{"d_expert": 32, "num_attention_heads": 2, "head_dim": 64, "learning_rate": 0.00666, "decay_shape": "sqrt"}
Below are experts of layer 5 (counted from 0) of a mixture-of-experts language model. Rows are named router (the router's row for the expert), gate (a neuron's input weights, with its number), up (a neuron's input weights, with its number) and show model dimensions 0-159. Each number is 200 + 20 x the weight over its row's rms, rounded and kept within 0 to 999.
Before each expert's rows: a language model's description of what the expert responds to; "mostly gets" lists some tokens that are sent to it at least half of the time. This comes from a sample of Wikipedia text that the model never trained on.

# expert 43
What it handles: Articles before dates. The and a/an, plus spaces before years or century numbers, and adjectives like Roman, historic, Royal, as in the 16th century.
mostly gets: " the", " Roman", " historic", " ancient", " historical", " Royal"
router,237,186,186,172,182,183,191,212,200,183,199,195,189,226,197,193,199,201,170,228,218,225,201,218,178,201,230,186,215,216,224,222,180,244,202,178,167,208,206,197,217,232,249,161,149,219,184,187,165,202,185,189,224,206,231,225,199,209,183,195,204,222,205,233,222,194,201,206,193,212,197,194,220,204,188,198,214,189,209,199,218,178,184,208,215,197,195,221,226,180,187,193,215,231,187,166,222,199,163,219,190,223,164,204,210,173,183,188,207,174,205,195,182,215,169,233,183,207,220,195,178,199,226,186,178,207,200,193,214,206,191,212,231,164,167,170,207,191,230,197,201,200,205,246,210,215,241,166,205,181,196,207,240,183,200,187,224,171,218,172
gate1,203,238,191,211,229,219,204,174,195,202,190,216,233,229,169,211,180,208,158,192,208,222,192,192,175,182,206,185,212,187,218,183,176,212,154,201,202,191,196,190,155,212,195,225,182,195,198,199,213,179,209,166,234,175,192,163,204,161,207,189,186,206,193,192,224,221,222,166,203,204,216,179,193,217,196,182,207,216,160,214,181,205,196,238,196,168,217,219,212,203,208,218,186,227,188,198,197,211,164,179,226,172,200,205,195,199,217,193,205,203,188,213,212,237,203,205,233,171,164,209,186,226,199,167,199,219,239,217,203,233,193,177,236,182,179,182,184,230,189,180,200,217,162,211,210,210,184,216,171,183,228,218,201,154,207,180,190,208,222,221
up1,193,180,177,185,222,195,209,194,224,215,190,193,179,215,227,219,211,187,236,214,187,185,199,181,231,201,223,209,201,223,196,168,187,154,226,166,196,211,202,209,221,200,228,200,218,193,199,196,196,166,185,207,188,194,215,220,161,188,220,209,237,155,208,200,195,191,208,213,191,143,183,212,201,195,181,221,198,216,214,190,190,184,175,176,197,233,177,194,194,206,166,168,211,230,184,178,227,209,238,200,186,186,245,188,210,226,202,193,183,220,196,198,214,200,199,209,186,217,204,215,196,176,225,210,206,186,196,212,167,227,239,204,164,255,186,226,202,180,217,217,228,199,213,194,185,222,202,179,195,166,210,188,197,210,223,212,230,248,200,231
gate2,188,146,207,240,228,207,176,203,248,186,191,208,177,177,214,173,221,192,199,227,206,208,187,206,180,190,235,194,158,202,181,222,199,192,191,223,195,186,176,147,188,189,171,166,166,198,181,165,249,261,164,226,219,185,194,186,197,220,219,224,213,181,239,211,196,198,196,199,186,181,187,206,198,193,218,192,185,150,220,172,223,182,161,180,193,200,184,190,196,183,187,206,201,195,235,201,203,200,207,169,212,203,197,211,196,183,193,202,198,226,191,202,188,215,237,177,202,202,229,194,219,184,198,238,188,215,189,189,209,181,200,216,220,196,182,190,197,193,193,207,186,203,203,211,196,206,201,173,194,207,209,223,208,215,173,220,165,222,199,223
up2,180,220,225,177,181,176,221,201,204,196,179,179,230,187,201,175,225,200,252,150,227,246,227,181,186,207,165,225,184,203,211,182,220,154,208,180,190,204,196,207,229,171,172,184,189,186,209,226,212,199,221,153,207,212,199,196,202,181,167,190,174,186,168,162,207,210,213,175,203,175,211,181,197,234,225,186,224,241,185,208,167,230,223,226,203,167,212,221,217,194,200,192,208,218,186,193,181,177,214,234,184,175,191,199,206,211,203,216,206,172,215,220,232,206,157,210,192,197,209,198,209,227,190,216,183,186,194,204,199,217,207,189,206,174,248,209,203,213,185,212,188,185,168,224,198,211,194,197,185,204,193,182,222,186,200,194,211,223,213,202
gate3,180,193,210,205,159,190,188,183,199,216,206,176,179,164,204,171,207,188,188,254,207,196,193,167,170,189,189,166,227,209,168,216,166,186,230,187,212,210,221,158,206,184,183,188,188,191,179,161,191,182,192,217,181,174,177,198,184,177,186,202,200,185,182,193,229,196,203,150,173,190,206,200,221,225,182,219,203,158,230,194,188,219,168,157,232,188,220,203,218,187,199,239,227,209,211,190,197,206,188,215,183,187,216,204,176,195,181,194,206,192,196,209,214,204,224,228,185,185,211,216,186,204,194,211,186,248,208,218,216,222,225,162,206,212,189,229,230,180,216,193,158,190,198,209,202,193,172,167,175,210,207,205,183,202,182,211,203,215,165,188
up3,235,181,213,223,244,196,189,222,198,197,186,235,234,197,205,196,194,189,224,195,198,210,192,212,188,210,225,216,195,143,199,194,226,185,184,219,194,175,199,208,192,210,229,193,216,183,224,225,206,225,184,171,214,192,198,204,142,167,213,196,193,178,187,179,206,179,223,194,235,174,206,220,212,176,200,245,195,222,185,224,214,170,189,192,205,201,186,180,212,184,217,166,183,211,187,192,181,178,163,198,211,204,209,201,208,220,204,190,229,199,176,194,147,183,194,167,194,236,223,243,202,181,219,195,184,170,203,209,183,185,199,218,222,189,221,161,209,234,190,185,188,198,192,232,180,223,209,194,208,198,173,156,199,192,219,224,193,193,217,174
gate4,180,232,189,169,167,180,232,195,188,152,183,196,221,219,201,181,208,209,207,196,241,214,226,207,211,219,197,216,221,224,222,225,192,215,213,187,205,231,186,224,200,151,225,184,198,207,208,186,196,200,241,207,197,218,181,164,192,218,202,167,207,202,229,193,198,224,222,228,210,187,264,196,201,214,221,212,211,204,192,221,181,268,213,212,166,217,214,216,177,203,204,203,226,193,201,209,176,171,174,182,232,208,198,202,221,171,205,188,209,217,207,204,251,177,200,232,221,188,227,201,196,205,196,217,175,190,205,184,204,232,194,184,199,208,178,217,223,220,210,197,233,206,209,221,209,209,179,176,208,193,172,194,204,208,185,167,183,195,190,201
up4,224,189,221,216,181,176,217,204,153,185,207,180,182,208,223,176,203,223,194,224,180,178,192,197,212,248,178,199,249,203,243,240,200,193,220,220,184,178,212,183,219,174,179,172,198,240,213,181,222,198,212,207,205,215,225,193,179,209,176,198,205,177,185,187,223,249,226,160,236,246,223,202,206,200,189,195,192,195,226,206,201,183,239,192,160,242,226,200,194,188,243,187,209,208,198,188,240,182,201,202,198,218,217,198,205,217,202,173,186,176,179,209,208,204,196,218,193,169,200,217,187,206,177,180,219,203,191,207,200,215,193,198,188,201,185,202,202,226,223,194,169,216,199,225,188,197,197,209,196,203,161,196,221,215,187,177,220,221,186,164
gate5,198,202,183,175,213,228,180,181,152,229,149,184,205,193,191,212,200,187,170,199,202,197,179,220,198,223,210,184,194,175,156,208,169,217,178,203,194,203,180,214,231,205,218,163,227,184,209,174,172,242,212,202,209,236,265,218,197,217,234,182,197,195,179,198,171,198,164,189,210,239,194,203,219,209,184,195,212,184,197,219,186,198,158,175,187,199,210,208,236,190,171,215,232,170,211,237,185,202,204,235,175,198,200,226,221,204,173,206,209,180,211,199,199,183,178,228,209,218,198,194,249,205,206,186,185,205,218,203,197,185,199,217,215,202,196,201,239,200,233,186,197,202,203,216,203,211,194,235,223,210,204,213,182,210,187,218,217,203,219,208
up5,228,191,226,202,190,184,224,215,251,180,241,197,183,173,193,194,192,234,227,210,202,173,206,209,237,172,161,215,224,220,235,193,221,186,221,207,188,195,195,183,167,203,151,227,180,202,201,188,212,195,215,207,182,182,171,214,210,211,160,189,191,162,207,221,205,199,226,210,199,174,187,231,190,189,183,215,194,212,202,175,222,201,231,214,194,206,176,187,175,190,206,208,179,231,187,167,198,192,172,167,208,201,222,163,177,182,234,203,195,192,211,188,214,231,214,218,177,197,246,213,193,194,207,244,226,231,202,227,191,206,205,192,187,198,181,192,170,224,168,193,185,206,172,204,187,210,203,192,170,211,207,209,213,183,191,192,168,174,182,181
gate6,194,173,204,209,193,168,170,187,195,153,196,198,200,202,176,150,205,186,190,207,247,212,207,198,204,183,196,197,218,196,198,202,197,263,187,223,182,197,211,217,201,211,194,173,184,211,200,196,189,229,205,208,236,226,198,208,230,210,215,218,176,225,176,220,226,189,189,170,192,191,201,243,200,211,160,198,208,209,198,169,219,164,210,193,221,200,215,204,198,177,150,208,167,177,200,215,183,179,250,227,224,209,182,157,200,219,208,195,171,202,179,191,179,222,178,192,196,217,163,213,190,205,208,189,198,222,215,203,193,201,210,194,198,211,175,208,214,182,194,200,230,175,206,214,201,211,198,210,244,181,182,243,221,177,199,191,222,156,200,183
up6,218,192,217,209,214,219,228,188,234,212,194,183,240,161,199,196,169,202,217,211,213,200,209,223,209,176,220,193,198,176,192,181,181,169,213,205,218,211,193,168,187,190,226,211,227,185,219,168,196,181,194,225,183,181,237,188,169,226,207,159,207,193,202,231,194,213,231,266,230,196,193,186,209,189,189,210,192,174,185,202,193,208,162,196,172,177,156,178,200,214,199,201,223,197,198,191,221,206,179,171,160,209,237,231,175,200,196,228,224,194,217,191,181,188,218,216,203,210,219,174,217,200,209,241,223,187,177,198,195,215,193,216,231,207,230,168,211,209,203,209,195,189,183,180,212,218,176,199,196,228,232,182,161,218,185,212,185,208,199,221

# expert 40
What it handles: Name endings after initials. Second pieces of English given names and words following a capital letter, such as D-ere-k, D-ale, D-as, T-on-ight.
mostly gets: "owntown", "igenous", "oice", "atherine", "arden", " especially"
router,221,189,190,183,198,186,203,224,207,195,186,191,189,234,171,195,201,217,176,234,210,207,188,235,197,191,221,199,240,213,210,228,190,230,199,175,177,207,202,179,207,241,226,191,175,212,175,155,198,190,173,182,218,223,194,210,185,209,192,196,192,177,203,226,245,195,199,219,145,190,173,182,202,167,166,198,174,188,219,220,214,173,183,215,215,180,176,223,197,188,226,206,221,205,165,209,231,245,189,218,182,202,211,191,177,176,214,189,206,202,209,215,196,229,188,223,181,210,218,199,186,198,225,141,192,190,208,220,205,222,194,175,221,191,182,196,190,204,225,212,186,200,220,228,233,220,231,199,203,182,169,223,202,202,196,197,206,180,212,152
gate0,188,215,172,224,189,230,186,204,216,213,206,168,196,196,198,189,229,217,209,196,231,250,208,208,183,186,217,189,175,180,220,239,223,211,195,188,175,222,178,206,215,242,180,212,236,210,189,181,195,170,221,203,175,189,176,181,215,217,186,204,214,195,195,226,223,176,210,154,175,219,171,191,188,201,210,183,191,216,190,197,225,236,218,176,217,198,206,219,203,182,220,168,205,194,178,214,203,199,146,193,213,186,209,213,187,190,202,209,200,197,197,211,232,182,170,217,220,218,158,189,180,218,179,199,213,253,220,206,213,262,190,192,201,192,209,210,172,202,213,194,207,208,196,210,214,190,182,239,201,199,238,233,226,211,212,170,206,174,190,178
up0,198,170,204,199,211,210,190,140,216,197,202,177,220,214,200,221,187,182,215,270,238,216,201,184,187,191,203,199,235,207,227,209,199,173,179,218,200,185,175,219,171,227,203,214,197,184,200,162,210,195,223,205,225,215,198,169,197,237,219,206,232,211,220,191,200,200,207,194,194,181,200,212,213,185,157,173,160,194,204,190,187,171,169,196,200,228,199,223,206,187,205,200,192,195,215,184,180,168,191,241,210,206,213,166,197,205,201,207,191,219,195,200,179,210,200,217,229,196,173,188,187,233,183,205,200,212,181,222,220,214,249,168,235,186,165,203,217,241,196,203,219,186,156,194,211,173,212,177,200,224,214,202,201,203,219,201,172,221,222,192
gate1,247,212,191,198,166,203,199,190,210,190,222,177,188,218,188,200,218,174,241,201,230,246,186,188,219,202,184,197,191,196,247,201,171,174,197,200,227,202,182,230,184,221,205,188,218,211,203,239,233,203,202,189,186,198,217,214,228,203,202,228,222,170,211,182,220,191,246,232,213,240,180,199,222,205,171,208,225,221,192,207,202,178,202,149,202,176,153,201,197,194,205,227,182,189,220,199,195,190,176,212,204,179,218,184,204,201,174,173,199,203,237,188,180,194,243,186,198,177,191,218,223,201,189,194,154,196,185,200,186,189,147,177,218,207,197,197,210,180,182,181,210,194,215,200,206,180,202,172,191,190,165,207,191,206,173,181,206,213,205,170
up1,176,178,233,191,196,201,188,219,202,211,228,209,200,239,163,204,220,196,231,179,193,246,148,191,208,211,192,217,206,195,201,152,187,205,214,171,227,183,189,219,202,224,173,208,198,228,199,200,159,222,218,193,225,218,185,166,178,188,189,213,211,219,190,180,169,214,201,226,218,216,237,199,201,185,182,209,222,204,223,182,200,172,181,176,189,213,173,225,215,203,171,231,206,188,201,188,186,200,192,169,193,203,212,201,187,176,185,199,147,196,182,169,212,178,193,191,189,218,203,184,217,236,178,165,207,185,192,214,185,187,177,212,201,223,183,162,172,197,221,203,221,162,224,191,219,208,199,198,224,181,181,193,213,202,206,199,235,244,197,178
gate2,219,199,215,219,170,240,187,186,224,177,191,199,187,204,218,212,197,190,213,223,179,202,185,175,191,189,227,212,203,229,197,243,187,220,164,244,200,199,231,208,192,194,171,199,194,220,205,174,175,227,209,183,197,190,205,201,196,233,215,193,204,205,207,210,155,235,188,225,183,192,193,184,248,189,189,181,235,151,212,212,195,218,197,193,205,173,214,198,212,219,213,229,210,185,232,188,252,185,192,175,201,235,207,201,188,186,194,187,175,214,183,224,185,184,199,177,173,203,186,203,179,210,194,159,185,190,216,175,204,215,163,219,167,199,197,211,185,198,191,180,194,178,184,178,235,205,181,181,187,162,213,218,197,215,206,165,244,222,217,204
up2,241,215,188,210,191,191,217,167,186,163,172,211,213,205,209,180,186,213,224,185,209,183,181,188,205,189,208,153,187,203,210,162,176,213,197,170,225,182,232,187,212,183,204,199,210,228,161,200,210,232,170,171,175,202,194,225,183,196,197,171,178,204,195,179,182,212,208,191,187,207,173,172,201,189,229,209,206,192,192,206,194,201,208,218,237,183,162,229,170,205,220,210,161,185,183,191,201,180,211,183,181,147,203,223,186,172,208,195,229,172,220,182,218,193,164,206,190,209,187,181,226,179,186,226,229,181,200,202,162,199,236,227,187,219,204,168,182,199,201,204,227,186,180,196,198,231,230,209,197,217,161,177,193,198,201,210,237,216,187,209
gate3,202,206,235,180,219,200,178,217,189,204,245,206,197,225,211,176,223,199,213,224,254,218,215,190,189,180,193,241,219,216,193,230,204,192,221,177,227,201,199,173,194,225,212,187,197,199,181,169,221,196,225,187,214,220,185,202,200,187,213,209,191,159,184,168,214,211,197,211,203,181,218,186,203,182,201,216,166,210,215,204,191,143,192,217,230,173,183,200,233,178,196,221,187,215,171,190,173,205,244,191,164,192,194,202,209,197,174,218,180,208,211,193,224,212,206,192,177,227,192,231,208,203,189,163,185,229,184,192,194,222,185,211,198,179,207,186,182,192,214,233,211,232,188,202,165,193,213,172,263,194,224,219,234,209,172,220,203,193,208,190
up3,181,197,236,213,213,164,185,189,215,213,188,168,176,228,208,201,211,160,172,183,197,222,206,176,225,230,209,219,217,202,230,208,189,210,201,206,215,202,211,213,172,185,201,195,148,210,175,212,229,211,212,184,221,244,201,217,246,186,231,211,194,204,151,197,202,201,204,204,168,193,239,182,230,184,205,232,196,198,209,194,192,163,193,216,185,215,187,165,258,206,182,200,209,201,238,189,191,178,223,185,203,231,190,209,213,211,204,202,173,204,195,154,197,193,207,208,230,200,168,187,205,206,195,189,187,163,200,186,178,211,181,201,220,181,215,193,183,160,206,201,186,200,164,212,178,196,193,202,217,190,208,194,192,190,143,197,189,220,181,208
gate4,248,196,225,204,192,221,225,191,175,202,198,233,215,190,168,223,156,193,176,205,174,186,208,206,203,192,240,216,213,158,182,222,201,221,202,214,146,233,178,228,215,225,194,178,183,211,215,197,229,180,199,180,209,198,197,188,207,192,186,233,186,198,219,179,192,225,190,226,183,176,194,191,147,161,227,188,186,212,202,217,188,196,205,183,185,177,186,160,187,168,195,156,189,197,163,222,222,217,201,214,186,164,194,190,216,223,232,179,182,173,221,199,201,237,177,211,196,201,212,229,195,173,192,211,204,196,205,193,181,213,221,235,182,200,209,191,203,184,187,181,195,214,224,181,218,172,200,186,182,204,201,194,217,201,229,223,204,168,193,201
up4,198,183,215,182,203,207,190,193,175,194,206,186,213,237,189,205,175,187,198,229,186,204,216,190,188,208,249,201,196,222,180,239,210,216,205,184,159,218,195,210,200,223,241,165,180,215,185,211,235,198,182,190,198,209,222,175,191,199,162,215,232,207,178,198,166,224,185,188,193,179,176,184,208,190,213,213,183,231,196,216,177,191,192,180,204,224,187,192,196,204,231,210,201,172,191,203,192,201,195,230,198,176,207,199,204,191,206,215,182,194,177,212,206,208,197,230,228,201,179,163,196,190,235,214,226,160,189,218,180,211,164,226,229,187,188,176,171,222,182,230,186,195,180,168,200,228,224,199,215,193,185,195,177,233,191,242,229,181,152,246
gate5,206,189,190,194,204,171,211,209,207,206,197,215,216,222,226,213,190,205,199,216,194,173,221,209,209,184,192,207,167,229,219,209,224,188,176,201,219,212,192,194,176,222,184,200,170,198,185,168,195,218,197,218,173,206,187,220,189,235,230,160,232,177,222,251,209,213,177,191,170,182,189,198,225,210,179,204,199,166,201,197,232,174,212,203,222,214,222,212,232,185,214,189,220,197,190,204,201,236,183,230,175,207,223,222,148,216,207,216,187,192,204,219,176,223,224,195,237,250,233,228,171,154,212,159,188,198,200,209,197,209,202,186,200,221,188,185,209,185,168,201,202,223,204,213,196,196,198,198,201,183,215,203,152,235,176,184,189,205,226,169
up5,215,222,179,174,202,208,221,203,186,194,161,226,177,186,136,168,247,204,205,218,197,181,198,198,162,170,217,193,192,182,211,207,184,201,192,220,198,196,186,197,192,197,236,207,234,209,195,203,241,192,215,203,195,209,199,228,237,164,214,187,207,181,201,196,209,204,214,213,185,193,190,209,223,184,204,195,177,202,202,187,228,185,198,221,229,193,174,173,194,176,214,224,183,202,201,219,239,203,234,222,210,194,175,206,192,206,171,201,171,223,176,200,185,200,167,192,171,204,188,193,232,195,191,197,180,163,166,186,233,195,190,210,218,210,193,202,198,223,177,182,236,177,178,168,174,159,232,179,234,204,206,213,197,205,172,242,205,190,200,173

# expert 15
What it handles: Short-word endings. Second pieces of common English words split after one or two letters, such as sm-ile, che-es-y, g-ross, t-orn, ro-be.
mostly gets: "ose", "ause", "acts", "miss", "ise", "ide"
router,199,192,169,183,195,174,205,218,194,194,160,239,213,230,160,202,202,175,178,221,208,206,192,207,195,174,202,176,219,214,225,201,187,208,221,193,175,212,181,155,226,220,221,182,188,224,185,183,192,183,196,192,203,229,223,226,176,219,202,217,201,193,222,206,237,192,242,218,171,190,200,178,205,193,161,194,183,208,202,208,205,202,159,238,232,179,154,233,211,228,210,189,215,207,185,196,241,254,186,224,169,206,212,203,182,189,239,181,205,200,203,196,201,242,188,216,165,222,218,212,196,198,208,185,191,213,209,225,205,216,195,175,196,198,197,199,202,197,204,187,230,180,221,205,243,225,212,198,190,188,190,221,211,210,221,195,222,198,223,165
gate0,207,199,172,209,187,201,177,217,172,207,188,220,188,148,159,168,202,214,187,190,222,199,194,217,178,207,232,189,216,184,217,219,196,180,186,197,192,204,199,200,216,219,206,167,234,188,167,232,183,189,201,215,206,195,177,226,187,178,206,177,221,225,180,211,233,230,217,218,171,209,210,189,178,209,187,197,202,202,215,194,203,234,185,198,198,167,237,204,187,217,210,233,185,207,182,188,184,230,184,201,231,200,214,181,153,249,209,200,197,206,200,232,218,194,183,197,184,204,234,213,191,211,185,207,216,240,209,200,196,169,183,179,258,195,195,195,184,198,185,202,154,202,197,203,194,166,183,204,182,186,166,183,182,203,261,188,180,187,212,192
up0,199,186,218,193,232,197,213,187,213,192,189,235,206,217,206,213,215,140,182,153,177,199,187,189,206,195,171,175,168,197,195,215,174,181,213,223,186,193,215,214,220,195,206,220,181,182,206,207,170,172,202,185,206,220,224,165,168,212,184,183,215,194,183,198,202,187,184,202,195,185,162,248,191,239,197,214,189,211,186,222,208,210,201,219,184,232,170,181,237,184,176,187,248,213,201,193,232,200,207,165,227,160,196,218,229,231,210,228,194,195,188,182,192,191,246,227,200,229,220,204,184,191,226,226,224,184,229,213,213,201,172,227,188,186,180,205,218,191,215,191,179,189,188,171,199,233,223,182,198,187,197,215,198,205,178,203,193,183,199,175
gate1,183,198,206,195,237,228,186,206,183,177,203,216,163,215,174,186,198,183,198,189,217,173,203,214,172,208,227,166,206,187,198,219,199,245,201,197,222,196,168,210,244,185,200,174,154,195,217,186,199,193,238,210,208,178,208,233,203,173,178,214,194,182,168,204,176,199,247,202,159,167,190,207,183,166,215,205,224,227,196,169,207,205,188,195,196,201,197,213,191,231,229,135,193,203,231,202,201,181,196,221,188,242,205,214,171,194,180,190,207,203,195,194,204,197,170,207,222,203,158,193,197,217,209,235,185,172,231,199,207,200,176,206,209,226,234,191,177,200,203,199,190,203,212,196,175,208,179,189,203,182,205,168,185,222,193,188,198,178,162,207
up1,228,198,148,168,189,161,186,209,185,207,187,189,227,163,200,223,185,154,235,176,192,208,216,190,194,158,223,228,195,192,192,178,182,160,162,198,194,181,205,192,227,212,183,200,213,194,215,209,211,190,190,202,201,205,214,215,212,186,194,213,190,197,174,207,166,215,235,194,206,226,229,178,192,202,185,222,198,188,198,199,182,185,197,202,158,189,194,214,191,198,219,207,227,201,156,196,215,172,200,177,218,209,218,210,219,185,190,223,199,226,217,208,184,191,201,188,184,166,212,200,214,200,182,199,231,254,191,182,222,213,228,197,218,202,133,163,212,214,202,162,214,201,185,202,170,221,186,210,203,198,171,204,202,234,202,166,188,194,215,197
gate2,224,214,217,206,213,192,222,189,216,180,200,235,215,199,215,202,241,205,195,215,191,193,182,200,191,191,141,228,195,192,211,184,191,204,247,200,185,204,202,179,192,187,162,157,193,220,184,177,186,205,222,198,205,194,203,205,168,196,200,216,210,229,183,239,191,208,240,226,188,189,231,194,244,216,216,182,202,177,204,219,191,215,196,215,209,208,235,214,190,206,171,195,218,228,203,219,186,184,172,196,176,217,197,208,199,157,201,205,163,185,220,190,184,173,196,234,188,181,202,218,199,185,169,182,172,206,189,188,170,204,199,182,223,219,229,187,223,188,182,228,220,193,238,177,184,203,159,220,198,224,218,165,184,170,155,221,213,218,202,211
up2,177,225,201,200,202,212,214,188,163,201,212,162,142,198,184,200,235,189,221,198,219,194,237,194,195,218,208,212,202,195,181,182,210,154,217,200,213,191,235,202,212,208,193,211,210,211,202,217,196,164,208,192,197,175,194,214,169,186,204,186,146,218,218,211,199,202,206,216,231,224,188,154,251,173,185,197,210,173,212,202,149,169,205,200,167,201,215,186,238,193,236,205,230,178,178,174,202,179,189,203,183,200,172,198,211,203,182,183,220,193,201,193,191,201,195,211,158,209,183,191,233,174,187,231,197,184,216,223,208,206,197,189,169,184,191,215,184,203,206,185,170,175,200,219,197,178,217,206,206,213,238,208,191,222,188,223,167,171,218,206
gate3,187,202,216,238,222,168,231,212,211,185,206,205,180,207,197,204,214,230,224,216,210,190,216,209,184,222,194,202,247,207,197,198,184,219,239,163,200,197,207,203,219,245,180,196,203,214,213,205,180,197,168,228,195,230,221,201,188,198,210,235,191,208,150,213,203,180,238,189,180,162,216,156,212,182,211,207,161,228,239,207,204,183,176,182,208,190,233,204,204,220,203,199,191,193,192,190,228,205,219,177,203,196,195,199,183,208,206,169,182,234,177,192,202,210,224,189,225,193,206,191,226,220,209,207,187,236,207,169,209,196,226,201,170,172,173,219,217,175,212,189,222,203,221,181,243,156,180,150,208,191,210,206,217,195,186,197,186,222,206,197
up3,210,202,189,207,237,202,215,182,199,162,203,198,235,187,236,180,213,161,211,171,218,202,194,261,217,189,158,216,199,181,203,172,210,221,191,209,215,225,214,202,235,201,183,207,221,153,234,211,218,167,211,192,206,227,184,222,188,200,223,223,195,181,180,186,224,200,243,230,197,242,208,203,205,185,170,211,219,230,221,221,192,177,177,193,195,200,177,216,192,205,234,179,218,206,214,177,185,218,195,204,204,196,185,189,206,208,169,203,231,179,189,188,250,187,202,215,229,196,205,196,184,225,244,210,213,218,203,182,206,217,225,190,208,178,179,202,185,203,179,209,206,205,224,213,219,216,197,176,234,202,205,180,201,182,226,208,180,210,156,199
gate4,196,235,205,197,214,200,209,259,222,211,224,215,220,191,182,210,168,203,199,195,192,209,214,190,216,178,182,206,178,210,241,192,220,199,180,223,210,217,216,194,223,216,207,222,203,212,164,172,215,187,185,217,192,198,195,211,195,221,215,206,176,167,212,207,224,233,189,202,180,196,222,175,189,205,198,176,222,179,190,187,196,162,218,206,203,218,175,206,183,195,205,177,244,192,205,243,208,201,191,222,205,187,180,192,172,201,218,184,188,216,218,165,213,248,207,213,191,208,236,229,212,186,158,193,203,194,198,185,182,202,203,204,197,209,203,233,143,191,195,210,212,225,223,232,208,211,155,192,201,178,153,198,208,191,247,207,218,201,215,153
up4,207,199,221,205,213,190,215,248,218,191,186,183,203,237,207,198,193,208,205,177,223,184,205,201,209,165,237,244,210,212,209,190,196,230,174,188,205,196,186,198,204,218,218,188,190,163,175,160,204,205,213,213,205,162,202,198,233,183,222,216,236,179,204,179,142,217,159,218,217,175,206,201,163,211,206,205,200,202,218,171,156,203,210,202,197,182,252,210,178,205,206,214,225,230,203,193,210,194,225,206,201,217,178,220,184,187,198,202,180,193,170,208,200,151,188,210,240,226,215,189,197,220,214,190,163,213,219,204,174,189,184,155,190,177,174,180,182,200,168,226,194,177,192,224,198,211,197,203,187,214,210,219,193,218,184,195,199,198,225,222
gate5,188,179,175,231,237,213,162,178,189,221,184,223,209,230,145,194,217,237,217,201,211,217,146,225,191,221,203,206,202,177,199,178,243,202,215,168,211,223,212,183,189,231,176,208,214,211,221,212,218,204,181,171,175,210,224,247,198,206,200,179,214,211,187,207,223,191,227,209,210,196,186,210,202,207,203,232,233,208,217,211,154,197,204,197,195,178,200,216,216,228,221,175,197,205,192,159,211,216,204,219,180,195,200,187,173,216,182,181,217,208,204,168,243,234,146,217,175,195,198,208,204,206,192,192,177,173,217,166,203,208,227,186,203,201,177,203,229,193,195,219,199,179,211,221,179,209,209,221,203,184,213,196,181,226,204,222,197,218,212,189
up5,228,187,187,169,192,179,221,223,195,200,222,229,175,210,168,211,211,169,164,242,182,220,222,201,189,210,196,188,223,210,191,237,173,206,201,189,195,155,159,197,211,205,202,178,172,208,224,232,190,190,220,221,195,213,203,182,214,202,207,194,184,200,224,177,188,232,183,213,181,203,229,207,196,199,185,195,193,180,207,187,221,180,235,227,182,215,204,205,163,178,195,199,179,179,190,226,225,211,201,203,206,217,157,179,194,252,188,183,168,172,174,195,184,177,187,197,195,193,207,250,187,197,180,177,203,222,201,194,186,200,192,221,194,209,197,245,201,210,200,212,197,234,200,181,243,229,200,203,214,161,200,227,232,192,203,240,182,210,216,181